{
  "num_hidden_layers": 11,
  "d_shared_expert": 0,
  "moe_layers": [2, 3, 4, 5, 6, 7, 8, 9, 10],
  "n_empty_slots": 32,
  "optimizer": "muon",
  "max_grad_norm": 2.0
}
Below are experts of layer 2 (counted from 0) of a mixture-of-experts language model. Rows are named router (the router's row for the expert), up (a neuron's input weights, with its number), down (a neuron's output weights, with its number) and show model dimensions 192-255. Each number is 128 + 32 x the weight over its row's rms, rounded and kept within 0 to 255. Numbers have three digits each.
After each expert's rows: a language model's description of what the expert responds to. This comes from a sample of Wikipedia text that the model never trained on.

# expert 21
router:169094127168126170083137174131155098104149136066161228136142095161099066157098100139135106151167065130126180112123174098157102131146141126119125099122147099109064127110150135098096147175119119
up1:092119150187133157145111127174175109103073131165150125173128121110100096090173136119146130139149128131131116123156173116155155187137075163079145097130102096127150141123100120169107090140149129
down1:084142127165086087120177187128068093173213102110172119087152102134090137152096121169105106135083143151162148101125100154145106092106141122152105147146057176152131154081144121118161163170118107
up2:046159142134101109100176166116156104115111111160137105101133130098111142155148134125118151146119175140159137093102127115155142136116106175121132082092116136082137083118120156115133090152137136
down2:135100115154097179151098159109091171091144088170092121135155149135133082099139091220127116124080088090164139144100121116068107140128149117117152104100116112176122165105141125161165184149102085
up3:123121147113105076172172101130136148087173190174111063090113155154141141095122181156141139160165169142089142110164103083180147177145109169111147194160071145137044072120139144141124140120149133
down3:170153099095101196126100109098109136139108126159155112170176107126176129221161110126159141099094212115132149115082140179167171143143089103155078078174136145169139113062124116169143129070100102
up4:136148135115163106116107160133165137135136136113132163112109150133184157072086180131179163135115121040172130128122101105125139147105156137136131124130168111153182140140181143131153116109137190
down4:160075185151138144151097157158159115081150127093178126141161124166116129107187092165104136094102102138127138106159148106136158145126107136186029143131090148114101159131145126143109133186097050
up5:070131128130099128153148047124152124129063163132115161154122079119055180166139168151124089140130126165120037100126122128117103109113048090130132114149093106152111110160151062113128151075153158
down5:172148060105141091141102130101120150086118166126039080138115093149172125190085110159059130118127122063137142126142146101114120088148087152146105162114145134027124110126142140130120095127145113
up6:074105126111131158148124142166137107080091135068088184136111079121084128100172076165131096119140147138148047157146137122137090188125106124136112159143094140112129122141144189131140167084113146
down6:074124074094192120091084064144082145110121132140181147098171173183101086122050136146094164163135075211128146120117165144140158153164156114097126159153111162087094183101154109121114083119085138
up7:071109186120115214142096123156123130116187132067159057097100125095110162122182164117122114129167124142147097121182128181120155115138069119124103079103115048124114157089212097164121119124211132
down7:095117075168128030147116163155115149149153147166154074208137086127108095128123092183086094162133153064135145138127163174091063173133158129118128113117123123145142121154105150106173108174104134
up8:147129088131092193136130125164150162156151143124099116123172127065092087090144118103146082177124130137119140140117139111093123148122127137120126151074084150121111142185153153144181112117058140
down8:114119114188159097083123205069208162135118137142123094098163135156135163059163168118077121128108189095129124159118081153147087155188137057159102086187139101174107109105158157132082141098127162
up9:153107149148119104120081095166094060152158095151141186122110174164086116112130098173081117172078133144090153166210138153118127147113066121130134161146104119161185119087090147144093114134135165
down9:091117127144196079145145140090128179105136127147149074153181117140164140118152149128174142100204118103101140140075113095189155117147131187175081165159125123122066086094122158138172134176119102
up10:062149149076154124124149127175074150107147161165141163099150155097090101157067107143058111157136147111123116170123146108082148136133108165082136143057095187160124095143127097134093105134073125
down10:130142155108144106148140157142116122114057160131157101106146096184166194143130169098126150083152133109104158188136121175169080110113115123129121112129145087086190167118105109130107124227228097
up11:115124120145090101067140108150100069140152175083143114073121126127115132158161184126059157105149124171123118138077107100161105120119108135083147127155209130158153104089169152118072154150142117
down11:141132145125146173137155177087113143161164106119103095149074075132142119109104121103140092199153111140114122095085059178093138081118090145112098087153149081085112096135095059132156123124114168
up12:167092216208124129144133176146086091135109136112161094115093176134026147127130140130103056111129106174119111090146092097108142019118161143108162133111116117124149174159172128100132086156192106
down12:140149142123084124098138156158099158084138130140181148125104146126157124113159108112174109154068126075090078106138190124113098180110097122113177105116142114120126138073056152115157107098143125
up13:117117241093143178162139132138096116153070146118212091106085129154079139087066154104086101113077079202113110114156154095126124145139159111141134125080127152132094124159121134133193119136136126
down13:099110127136103151065085128102094128116102142072094142134117139135121107085102155068095126110129136092160116176097133096122091080126145112104176130181182121099109099207092092086108115086108137
up14:107105166215118139132110108132147114125058114107116130112092178093124169158102138142148127116060187088147053098120142153130139071088064129114112035109156087147100133168123102056158132161139108
down14:113061066077136125086149061122135132132105125152077123075123113171129133114055160090078139110210144146088152169057133097111127134151169129061174140158079115164104123121117137108105140171153162
up15:074097136144178117127150080102124136148092186163111134212095193120189151197161096163134129134141148144076085093166144074114092143135161147103110107194125097161112130072128119074068109079094139
down15:118143113145119126144094160102069112148112062149152174120153147141112128233148093102159113133113158100169135167158111134101115144113099122088125141080109123199069151135200138167089197115127103
up16:108107052159093090173101145140152167130118131127135151138126112173102128093125095133120159158124153132117134130095139205186125163137159064109148234120088091130188128064184174146092109150148096
down16:174129137120138062128141070166126133127131156182128100119134123126131117188178123094127156108108165161108159137097133173114133091158132089121105113096122148089128094089113092138089107144075110
Description: Semicolons in prose and in numeric or list sequences, plus "its", "their", "are" and closing ");" in running text.

# expert 6
router:156085143094146097088134139081135100085081133159109152144115171100157151140181152105080096126074155089180124135169124084117155188157090175139103086136115152159127191187119048149151105104143122
up1:083132148142127107103137083176126103115133103130132106123113120119157133117133165127123124113082161104103171106210133135156112165174125082134132141097102135124108090122178123153139136102143119
down1:138136148105124148156136181093136115125138140102088124163101182158082091190095121108184147118137183181168086148087090021125187145115153110078136090147121145087182199098101145129135138125137146
up2:132088141071118081104110140109160141078153147134100143183170188093179185140177149095161132098122098147156102152138123121150126155137172141120118137133147115172139148137148135107159113135121124
down2:129066140166161153128139086184151152173128157092130131109125104065179133081142122198142148160133104117160182168138040144126157100102121153168091090108134119189119053177146148142099144120148108
up3:147161117121117173182141131076082114132155094136142090166139114113067124060123065104125169113070157184084126137080149158129167177106134137058141104133112117163166133126151138148203153073090132
down3:120089179123112131121048182135102117176121136129190109098080087096150138106181139157159064130176093107154072125095179130085125095092144101198120175142156145161203148112125114098151080119098075
up4:117090162124124145084152091148145116115165156144133104097139107102165128194072101073140122141165144150120091092162075058181122094092058097108114136125113125118117087122114157117097109174152160
down4:142130185110123075150144051124115138158161090091121128115159121067060134068119144154118171128087114137055118129071139139085118159137128108095132096140146130131126162100171116201160086063145133
up5:079143155094148116120159155095060101101102170099157060123137074200124126177074161086108198099137095127142161096124151174148123144158138142129134151113090102156052084077164084160096102113100097
down5:164161134200103163139115118134106049181132076135149108102152129130139164106122154116136140082154153147140163090135094122157154087171109137108097083123165135086104087168098136099157129114130119
up6:148119136122117188099144144122145089091154117099161122142159149116075127113117124109118164073151128093149139082081110136146123106163142126123114115094123123088124171136173123143106105147100119
down6:142149140141104083180148159110118125107108144107064132139139101124185139126199140141057092163153104201125152108165136165151104082167081122094106139164095099075107073205152164143111153154151148
up7:113122063142125085137131135130106143136100162101145124095112085224147132115113126126131143164106093155137140105167118123106157161140122109143164116165168126150150147097110110160114110128129150
down7:079118113181180129151167130094107142097153119097067134143097186029138116118144075146149087128171176118156094151108199113110182108124137087120063119075165158079081112073110109111116063063168112
up8:122092142140213168132128086163100115136168141117103125179110183159133161135119146115148105081085137108122092148102157045125082174113135124210135121163059115093063153083104130148159135061155106
down8:138107139117101121148137139109116190187069105142214141139123109178124133102149140152180146103101103116101137083152159134092173116145111137074118144136140088150167079150158111113156105175091090
up9:111100145135074133117106170070166127104091139119123094051108094125149150126106135101163127094112086121114189135124185122143153117123136096145138099111116167097137121147108150158154131096114135
down9:195154094145137154124173100126168105141106139154135131134089157127094118195131110163174131146122159115145127152079164142125069111126102159124178138148139116170129137206087115103132122149097084
up10:121131130146178176130126104106107129130156119111140158112171136132144169143171146121048171118149140182062149171073105143152148136104135073090150106171128177132112130135134050119144092141099086
down10:161110093134107126103133095144186104088093140139079110130125080074108120081120135162103090113130104170124119118131135092176041127128100151090123109075163108116091103108177162177124125136094149
up11:086127178160086106123172085116159098149082164118118136050123139132109158156122139139133199140166135183157090135102140143134133089120187095090121076163152123145105084187131166102169138164156143
down11:163151139130124117163135128167118124129132147150092135174108123128097116077120083164101144191130142110142148140173111085107134124099118126118120090125087155091137179111150138137216125172086143
up12:121131096133072132114148203148102193165155117120167221109112188113123110121163189156115175141141160141132163125055104077152163099129162143115138098100137156141119118107114069093109116078133156
down12:096099120103116111152132110149160120199112117143154092174161163084139111120120098087113118105108104158113093079125103109141083127188142081121087141177102154113085179146065101161134139132169138
up13:120118057057134117137135167147143196189153156186109092123150129185143115141103131136104121131128128085144157153146114136110097102124091147115130119132117166127102133115142139135075115186099145
down13:133198134179154087109149093132148140129111134070182186121130109137195131172183085139152138095097173164135154102156145178152124128155119127129085109123119098104164116059116125143208134185156156
up14:128059157122152116167130076166155152130168128129113139129121103178107150123104163133179185110129159118081198177147147136154043095126112101130110116146099129133106139136137200111055185087145096
down14:110140087126061134128106153139154084126116142159115129105158160086125155131131148092156109136141134161111059147178105059133145159160077136180155117159186069166125100120150097133116100133119118
up15:167156101109193127148083120099151145174137083150138154136158144113098155179104092124094030100109131131122138123132119091099156177145173144149139145103125143151172057152072141112128140125185178
down15:095138182116153089117161148184127100069137158117140092115176155140103119145173105178110124178165136112101121147167142177149130079128090129188077165105101142016156154080186072102151155141057114
up16:105133121158157109183138177192081127118159162182160108140152112189090168143153052063161145115096096130175109170158067113172125120142175131087126114141160146131151151168083093234128133126122142
down16:165137118144151080123145151120131134199183108098125121101085144097179095139133135145080162142143155075150174211143140110118150118105136106162156119144119141126119103106114148143131151125223177
Description: The -ly ending of adverbs (weakly, periodically, clinically), plus sentence adverbs like However, there, now, eventually, originally.

# expert 55
router:137107114196120131158184154098163093113120073110099150189129154130142073159057155122116113139107105098127140122045109135126111112147075096149128168119142128105131172135131143072136131126070073
up1:150096078165154093173108142103127159120086124172119144132108149103161112226168138163222117092110154040125091155161132069164180111107120140107117156116101101127094120084126176102149116175156139
down1:090176160172085157137138167157159113156117135153130097151142087195162103140136153128103137100078178181096088102122055139129097089105146115082174099165142129074153131146126116100105107085136090
up2:148117155118093078103179117143113078129157135106134074112123111113134163147104107082095111107130189173139127064128100097166153131128122106124106076085055102109171084126121177160152122171092153
down2:123141135117198157141115126129117126137123095152156152079101116071178141139157154153109150153091113112184147184139148116130109106046213151166115107110191124140120143123181134143118148115151093
up3:100105091124121102131177100172155124126073075112149121105080100138120128231139115102095152075109109119146063089102117068092103198137148204161107112100119169125107160135148152120158118188125137
down3:169155199091117126045122129100135146059176087170151157126185146145131078124108113162051086141123134087109126081179134116165107092172160141116104106176165108102156182128160102185121101132117101
up4:158143247149197153130097190108111115154115147119081149155123095137081148092102147133128180089116178149139154148109142033175103170142207183093125137128082137089117134151149153023108148164144127
down4:188122116162152099207185140130169170108165094105127099137129160110142096152103129147100099142135170127154135116128115114172151179068127099098123100167121122152072130163154135159113176088166119
up5:092151142052108140173174152122098125090126140040086136174130143108134077031128139094159157119123136143121167095097165074110154158124216077132113057122128100135138116108106078183115130123170094
down5:140098130117138102133096088103125102081088119164169083162112150100097169119113115141091132196121116096098089146174110137127145115095085161112074120142176161175150160148170112176112049134095132
up6:180081111157088186142151106115074131153143128092138133147146094122141143080143125217143157187086121140157170123135105107124141143119110121135170113134181105121110086147137214111123076129109156
down6:105170159103143108121077141169144109129138105085168092119070175143089131194134150137137112112157116123110109135157095114151126120124110090111140103124111130161174144122126112139180099127166100
up7:152101104147126189137145170159159110146116106116075124084142105116136118125133162092079132151162134118086159158092141151149117121116102172096085178119131129105104144113106170164082168135120104
down7:135141135157137150065109071111104102119148103109212117119118129190077102185012137129166148116102114081219110132129146136127137103099160091130175128181114076129111160129163134088210086122069096
up8:126180080092123131139150145098152090139093114084092106128096140122115127196156157097129128131097140095111061090063148116164103137138170107130137161146143157132123124101154185127101119096122108
down8:150117121123156099110112156156115144126136124111165085091144108180162099092119111115146107102109154096104162217119148169130156197148142147117138077155144140152122095146074170205058087151080188
up9:167126204113086132173102156111101159130152109128099085060114162126138146100165159088145131152113137152184130118151081086145116137105126130158154068143127119116170140083148178116162143096148114
down9:140174096153136132132102149104132132096142105118130077113140119122132121163147098111116112172080106080154165117113153082203067068153078087127022072186124095169148143160110127085168169122142090
up10:112117172110178118152132062132140126135167115111122180143180119163154098086114118132106131145162112179148100126148116088153161150124128120105158136091106162106121128084122119117134115099118173
down10:063082024148145093186106158126081143202086127103171156132136094108143129109114127212145139104144119078128154109118167073116146130074143134157116123123133143123135046100163103112140128141130079
up11:089130102122144157096161066149171118164082068116101156076154142121137130177086137138067179106053119105128096163143122131095137115119150169151148109118169155138163095159078140107158123158102135
down11:124061136093150158137097143126115087126140126150072092174156091117112154105110161140098098218133187133160149154100110092127130096178143112153114145141098111130132177140119136091108128095139168
up12:117085060079193139138079101128105161140147125115103164123185099193163107140171160186087105111160161133111111151150138167165096138123148136135166133143122177108164197166136164116112134201104173
down12:132160106128132146098136129156144181156138171128130124117177086145206149100155129091110120139119157148124194140127173120072151135140053099159166134099150101152100029167114173155147059139170116
up13:139136148159101096171104133134147123114109142193180127158159138115101136130070105134165140120127121105101185139118124192086139219114115078164140190166101137142152141180142157113132103115104112
down13:129107143099139146066183146106142087105139087077114196181097168156122127124074107130177116125122173076089165040132120124140164165112148124160149128098133073141149144144128193142102132102139141
up14:176068138114156102145134049135130215121119098162105156141113154117113098164093056147143120138089108150147176123137101079172131085156134083116145176168155133123135131165168161159147124135168154
down14:081190150121126095176124135160106128154157112092118121186105118121097105087161097107146104088103104118135131122127137102048049142137133184050146147202180146106130086106087120127155128147058111
up15:119136155103144115137153101121201138158142142143162128097108132099110103105170081124136082109129100118148149148128127126143146176127070107137135090105117138122097043094136129094129138156107137
down15:134134113092126133138168149145115059087144130109138095164145121167088135066099127140129135141112149128216116107118120189196139144146161172112141147094151119084113190143161132128143130117204103
up16:098057139142108088185142160109163120167106151129185098199141175122093105132142123113147093142129082126098097179113094094086138139130149085139179127165138130150183143157123198144163122093121118
down16:156172100129167167065137109150163105148134143074142138108176151106147191151113140172102122110183158147091136103128133157189131132142100168120094142117120125040094148190096109111148190090172131
Description: The article the after prepositions and verbs, before ordinals or proper nouns like first, same, United; also Spanish La, Los.

# expert 24
router:063172136157153169195151076133126114208110141092157084099129108124130089121108050172038133092122110128167137110188063091115098175136145120067076146107112144129084143103136113100134101108147071
up15:143133117137094151154130104142105167129166141194105107059134145082104131082118108103156124138123145149116044125179149116129178121106138088184151128087145122139119155082115104135157157087121117
down15:125155108139103073082136189110124146142089119085182116193131145082176138106109140129138147089107179059120131147091130084146103129146158175153123159150059186158101135113208160131098127132137141
up16:122109087100100140124151144118130113154119083101089148131095127103162168140125090170103131093110076186118043154075135162169164111118204082160131122214252140119165085120205175185126138123136087
down16:124083180135154135079140076156130213099094097119128128121096158177175134137079164071106142145129161149117142136148133183145191180126086128168064108070106115065147143159077117073102154154078148
up17:136110097091118131127091133132141138112151125154148124143057119118076095140183139171105156121122117161163171146132067119105150129104123190110114076085086092162155105115125177138109128203134147
down17:143159165127180118173125108108205109130136103156079118083104113111155156121157146119076176121110108084162093110163120160067103137084106209091137153129147126111115123171157132149074096131130103
up18:125168194159172161133114130136165110117237149119185136154135087113079150093101074133126123123137130138078108125141120046177168097154143153169141131139081102119132144150127157113152130119130111
down18:136152091141105132138147159149075133136037125131080168142083123120171095152141151158074131135094116156144141160089120127155137098103166145160067091168117113122113189086142125141122134075140109
up19:094161153093097166056092120095102098159164144142116153095126095146110114118161061092111124157124105160115150103117177122092118136112175132142133106194156109178091128149112132092106076116146156
down19:134107102129129094153157099168142148156081122074108140116107121120145111169046140145150116138122106153123125140109131126209141094126097135123136123156133166125120086120125105120101137157135110
up20:189106126127098162162113167136140163135125132168080167071164122168118149165085080035106095156131210160093106175172142109152114185122079142130117125137088133138151097073172152120119098144132113
down20:135095167100120110141183096109151135177102102133138143132131141171112153165112150116150104119139097153147122105126206161142176121148167141162126123160113103193107120115160147121171129122092118
up21:137110139101197149158156057154144131197130113137105151095108078137196113137082117121073215109133112113145112088090134188143144191112115123141141080123090149160090159146112130081180146165101099
down21:148181075142063125119132177070166175109098099125086099119101153147076135146107166109131101140134088111144131162124138057101131094195128138125092126159155111145127071155090140092085104058141141
up22:123126164144125098107124138128110124122125090163102112081112085161221121083215134118172106127167106190148122113114079093177091121147195100146091087210119189096111070181130120128104148111152169
down22:127087102140094113202108086145097126137165092143153107163143121117109107125164156101129160110120061117117149085111139135103155175143111196158168129071140161207136137184104144194141122103054166
up23:106138141099097135112119136129066157113167147164139109158142132069135197065177107158141099120134105152102117111108096166146174078126145149169095114138160110152135133140137121134165136146141111
down23:229136165138147125113158173142128130201155151124078153122144108129112098189090108139146121114104121104133219181119117141104127126141081140126175134115087180093114086152184108121120114062133170
up24:131083134177122180198111191091153127082165091126199110099102166135092136147144088120154091140142086131207085140134126076148129116101152129129130119168105145130117142068157126084102132087159075
down24:168102163129096186185147096114134165117102117135137114112134121101100168127097162092192153073130176101107178144144162141094055082160076167151125149120159121095173091147107118140145119076105138
up25:106142132110085099110168199060058144102164089136141103061152171093149126154140214117093120129131062112159192120084101113142136065167187126108143123096176124112143158144128088169127118107102139
down25:110168124145156133129073143172152124109151150139119089189132116109144132127127124136149137097107158136115143133138174157157157120133065129046102158129125102195090133121133129111106118054103128
up26:136142104167067148134124118140188117087104142126125174168103076143105123188140162121129132104087155169123131135141138193125158090147105135118134107099117105144157123183155150148133130166091118
down26:141172148069176132100133105128080087080134149097110161155119092104102095106111096169092092149112102129159087203133097100119061120080125166160031128163177149115082106084099139141104124125152118
up27:142112164148143118136146118096183132154075125072128110130117116144062130106146100147112083138177100122105139137100105145119103151169137118145103110155184184135110204129102068102189158051199114
down27:169108107101164115120110106120065191153125111144143104146168149154169131171132148106158153091064181144094095120147151126145109084064147108165141100115139112168059080143130148147101129134076161
up28:129127172151207116213129092119171067138145164102162095150139110136068127109121148141126066103195106155109130114122173129152125155117130126124185127128149139172140095122144097134183153126109103
down28:099071180093168122124166190075113160110090082107127099126129090150167099104136096106147135138105140129109166123129124103087140098152140123118153104078144156139108106120133144108105130132142171
up29:094098108150138138149102119102116165130099150116143083083112108151139088076098132080115094145109132150113096166094084162108132168139100190127109100115128193176122140127094023150101140131094111
down29:114250147117160182127145062152133106147213106117130112146129167098163134123143038142182084171119142089108130047118114094142103083147149177122083129088165113076150123107126114122187149114181112
up30:117121066086133138105102103061119132141112103086117126095164150173099147154158139135124157137129141140070095136162120112207153117100126120083156157102134136113180114155152112135098118112106166
down30:138093174185131143223122127122124132139134154135113144142128148102095096165103072154155177136144111070120193086072142108120117208130183194136109162175116147067127178209113140143125158112128092
Description: Mostly the word to, especially in "From 1969 to 1970" ranges, plus also, his, until, when, have, than.

# expert 12
router:122116116122076135106129117122139131129146170158075080140113089111204157116095131150187173097110060123186140107074168135128074166160146149151140109113153122118113149073185160148111135141048126
up0:084153172125153148161118137157131151143083110094134132147131161147181118154109116127119095113076102146165123098175157146117129118135132138159105154121158084171072139137160025122091126095205148
down0:144111084110098094120134102147143132125177076185110133107152124139062119111069137124099117119179103117083107101138108093097097163126132075114162109132073085108124149077162118124145126146087147
up1:149113186083148124199143128156144114142030088128151129110188165098203096094117126091135059123203111068122083128143158099144104151105170079165138139141123091132151108165167130126098168093149100
down1:149157167119129134126170077009135094151133112109153123111140147151104157133164122114118135133077104151131108175124124147081148097114122184108095159177163116228080121072075085153087119162128175
up2:156101123072130094129115076142143111102052120132130151158130150116212112099089127113127188088102109123108097080135098071159124137136171153107126146105172153143117116099168167095146084141156105
down2:130147117160189145136195129133136130125113150143186158107128143190123099131111089095155107120163087112178100184102118153176167048123151129126121138152131169161145147108163123128100165135073131
up3:151171156107170100075123121140183113120171112143113156086130157086096097144103171132064136091131150111136137134091155119187121124110185124180159118151048139175148071098090121138117164141112103
down3:107134120152100184141158167127122149156109127139134131115116203195130185145122154153171177107093126157110116100135138079152127210154066153060133149074131116186118184158125146095133059152134114
up4:077119034094070100156153166123128137152073137149150131145148130180120155138119194125132144154105106099069106169089086094198154142109103107147146130181120141137105115077162118102077088104160108
down4:192153135155109179114154121122152080155174085155137126077087139098184081136161083080072082078096120138083146128077160172100077146114078145163108145134130104164152156214133140189060131141146134
up5:120144176088090124183114091124140148119079136079160065126103074116106097157141094134160132129094137074154115171091148123167178099130159127099121131135107105177136127178129102095171133143098149
down5:089064146134144139147106103134102118165147188154103054120132181145169090091101174119129081092104103150146130155129135163194124170189153156167172107165113114135125095129062153122111112142110055
up6:107144097171126132162144069129086140129097103092148123121180117097118144205135116108087105097161086162099121145089123107114143188141094080105148111184081091151139107170138111163111098141143140
down6:112165119108134145092075149134149134158121108137062158126084193098149092145134139144158094161118156115072152109108114079157150139141135093117103154156139096148130105102093138143123165111106157
up7:138114157129114091138174051125103148139080189072087117107157117132129167101111105108125100127146157129120122106152112191088113112129148161136132144155072156157123153132144127070192106093150129
down7:152122113166114090070161133109114121095193107145116152176063143138075088213131156114113160116112145101124114151118158164114181092090133132137105147131135125167141138131045137155156108124138098
up8:080116143145149196110163137150110122136079059173083154078081133123153172129140126123124079128170105203165144167146153130144124104134138152122129123122098104115160146173053117155127164092117139
down8:183105125116069108118135105127127097096134173142153155175170192129078111127120172128127134115091070114145093180107148053067139125048155084150178111140075155101118101080127127091188141137121123
up9:131113149151095071124137202150172171124176149114109140150121135132054114116181200131136168124088116148165121133118145114141131143126147108175129153122132125088160135133119124099126143132111167
down9:116120119114096106130103153120099102121123134180135148171112172175097145101081182161136110149148150153140163124162126157114059159122146109108123085144095167118144147149172144175109095112159140
up10:129109176184201072159155120117196143128076150179155081161124146159128160141121101171069148137141097119085140124127151151128132150144114131120162115122153130161171156092088131162097138143126125
down10:114080075123099151117155063121110128162146114079102097133093119113164175180165127073209131118146122139173154124201132129058121110141152135120156132179130111119082076175114113104097115121150107
up11:167129135133112165075115072096143095111096183143109144100140177127167177097094151115202062125079094114135154087164123100090175107122080181152129111126135130147134103165174078095105106097091110
down11:171131120155170094134159149129132148107108150107108040136102171124185045118158108120151125179172202092108133126171108123155124138123110084127117118137157114112110105183097154085081142091079110
up12:117112160180115115157109118147116101120135149120095079107070101134120056210125134109114127147131204087124125139084136004130130142134161100111099145091087110169107132090119110117131092148113102
down12:146167102115130146098130153113154172194131105170108102139138119181160148059124131131130124136114072127129142116186102120144146033075101111139104106175120174172196108206158166138104099059145102
up13:150093116200178136187094067148108126094108148106099157189128111153188151118100144118238099114088122168170100127119086129133141184109068143189171115123174152143066190163083115147186118132137132
down13:120132102077133112128101140049099154124167183138200099107112107080114132153118108170124139120129142118114102116143097121134147131147142137138080111048113140104118029147176093123091160153111134
up14:117103145096172122179056163089140107186091143096116113200146121114196041116108121144095111110146076175164074105140128136137177081136086053103147125159118139117076111108096155100131092093107150
down14:154077099122111133130153140136065117150092118104138119111120130130115099170123130155103138107085135040145169160143083131121061064114164146069103125078104140177083096119147121154110135134236108
up15:192121104113116100053128096128153108129123126064128117087106137142158163178136117124122135067130115141105114094141134180196107123131178180145134158081092169140100133160115181069082098150167103
down15:098179113099148132094133088110102108105089141188153169129129087101086097118142159134160103161102095141133133123079162064102107094156124141123151162164092055111130117131122131176180168091157120
Description: Sentence-opening As or So, the words along, like, together, and the -ther piece inside whether, tethered, eutherian.

# expert 9
router:102176115126161139177096030082105148089097192074098155103116178158085113181075071170125154135146181195153108160072151158152121116149089099113156075167148064120104197148138128116191142143119088
up0:155111155082157113130137114123155153139061125175134136205089134111056112171151117144120182106077127147155219073212093130077079156131179149133119129188124119100144138157166151134186133131074162
down0:167191130151114209164098132171118105109158065067098146140133126125106108094132113062143115094158098147129207122087090173144134168140085111173118159053172132063085159113061113094110156162090152
up1:123135126145113142173141131119140153095077158105142105114135123069079153167121088144130197122123100107142115171104133101074127136093120152126111123073090096174150160141054075151114123095204159
down1:097109138150083152125137151155111086147194131073130114094112135132165103074114198061146114112094172128163088110183133186108136103152085110129147069147126107093118099126114171119138099165171155
up2:140125119126071148174114121110178098169064071093078143055158188096098105023133127147130108150149182143134175147106126060155152091112060149114113087088098136095138157116086158153103122097120117
down2:079133116147156132156140189194131150097173138158137100132094085101119128141184098109121098067167114159136148079120137113153154129074101130123139130109071104134196116137106085130118196118166133
up3:102167185116124123137134144148130142082079095145110132115147136076129126086133128151077114128142075109118110101184151132136155017132110093069132119176152129123128199048090180172108136105143119
down3:187101126137085087110161157124083192135118174141128140136155189140154176113116176132145111133156146091134126158061130179138091125148119162164074072131112135169131135184114151093146128139133183
up4:158091197094111107114105112100130094130132157124108124193115119093138151131137115154126121121150108125092147096122128143116202153162202146154122122145079155142187134129086122125076128084142156
down4:075164080185114129101136151093097120160068088168127148115104128116183142125186154097144136136096159141097103122200156120077116126135113142107182156126102132097046155103145106135113160127098106
up5:136089076114098124117140161098116164135102147119117128173161118155163178061139074148155160162216116189147133167110098170071110122121132163088144148150148069154109107137109178118127118126146143
down5:098115094125110136090131190137092086183129170081129100124077103168041065134146142144159163127113123129155069126132151067148113125152103157140083133075162069186107178221159146158106092184136153
up6:121102059114121135097182124136101148110124133075141198089129117106098171182112146120096116131159129138135114111142124051183130140109159119072123144134144141111130125100113155116090137117162155
down6:090087211091128096090083137160045086104197094090141154114143208090209144130122129115071085136104102167122133089086149077131121132066125124167088144172155170121110100080102146122175094141063147
up7:160070110153104188075058125112094110149149090123153129210147148160125057170151170124146091118117126138076151150139131183148126093152175104112086154106166114145144068187162136121124108125065128
down7:056117146113103100139108141102174122119106128089211127134094171120180148057126134081169122091164157208100077174180111170141099164135064136153100201131039129204145088132088090186153091138132169
up8:127142159169127144115122129149084184082177131145122085115153144127119172154147125200073161163154159132133119072095131042136102138131168104114108107153103111118075089111095172103107152175124105
down8:068135098176151103096176182125142166220111115171091098166147109139139087124139118144212098129142123126088170068112114117171187166098116122166145137092101150107087131108167122154189117148120115
up9:126117101119103179118122061172149165148244139097099156120109070131161113132147136154163138126139112095139131173103157195220121148100217118130115156100086129139154159140139141209102146160148141
down9:142135158142097043141124123144154068145091123103131143092122150154133148118110162129137145158112117118179173172178097126064106195159115117123119114156110138134148076126176108114127062137076089
up10:128138094164101148130172156160110148124126080111164138108170112147201155136108181134092120097179110173110211107118084130097105223121154181104115125109201162149149157096181124166056124135184105
down10:183075175066143128131074133092119131154171112139100138120148168063099074175136107105116133099124086073121078147130132150156165113147103160087095107127104085150167077175158142122186121140118092
up11:198089125161183143133108084100120067145133133084194183178158072122109135045091146186139134134104154128125113147107093115155144121115218132137172147119098107134153123089191127134104083096116119
down11:087088151182081163221149134136154141099110141116151133101111149153127144108114132067119097161117125094180102140087057135090153137147145153139108116167162061128153116124166129139106165148170201
up12:151167087170101111105156111139219219141126134145162137104141181083194158144089172149095142147132106099092095121132145112142172130137145060132151158133176141098107133024104093137117113107101101
down12:149108139153141153116133140102132113137180121107067132168104150126178087170177134151118107119071093186132121159034089095146128082095146183146168108110113092122179140161124135132148159087159176
up13:128172137116146164108023136154143097095143153153093201164121165131110139156111165140132182124138129164121206101069070153148125179139145147171182087157057088122160167066121126121147108133110154
down13:159102137164080078176208143141100130092160153099167112129117164095170096141077153123101151101119126134147121121090104104127157059124098123163115103057136097196148106141088120125122123154077122
up14:135099110156163115159150075109167067155098087151135166090155139130091116102132069146155105093115125154125102100060157171138152131128147194169147153158150151163108101084148111104138178142115145
down14:131080206126158165105108134145114076154133144113179134140086177191108073189125172135124124111138102148128089149130152096151092118140136134183089131137125163105133144101108145182117144152137103
up15:161143164122149161111146128126110054157148161150116125116145174135112139123130163089079103144198125145121160095141132140165134120138153088141111117151068056167189147116188122127067090102117161
down15:136147104105119140157129129128130129098162154146121052129182094117105136116134184101147121150112146128179087149085106143090083079169145152144144088171124109143095081106132098112146081109140084
Description: Colons after infobox field labels (Born:, Died:, Density:), plus dashes in life-date ranges and "was"/"were" after sentence subjects.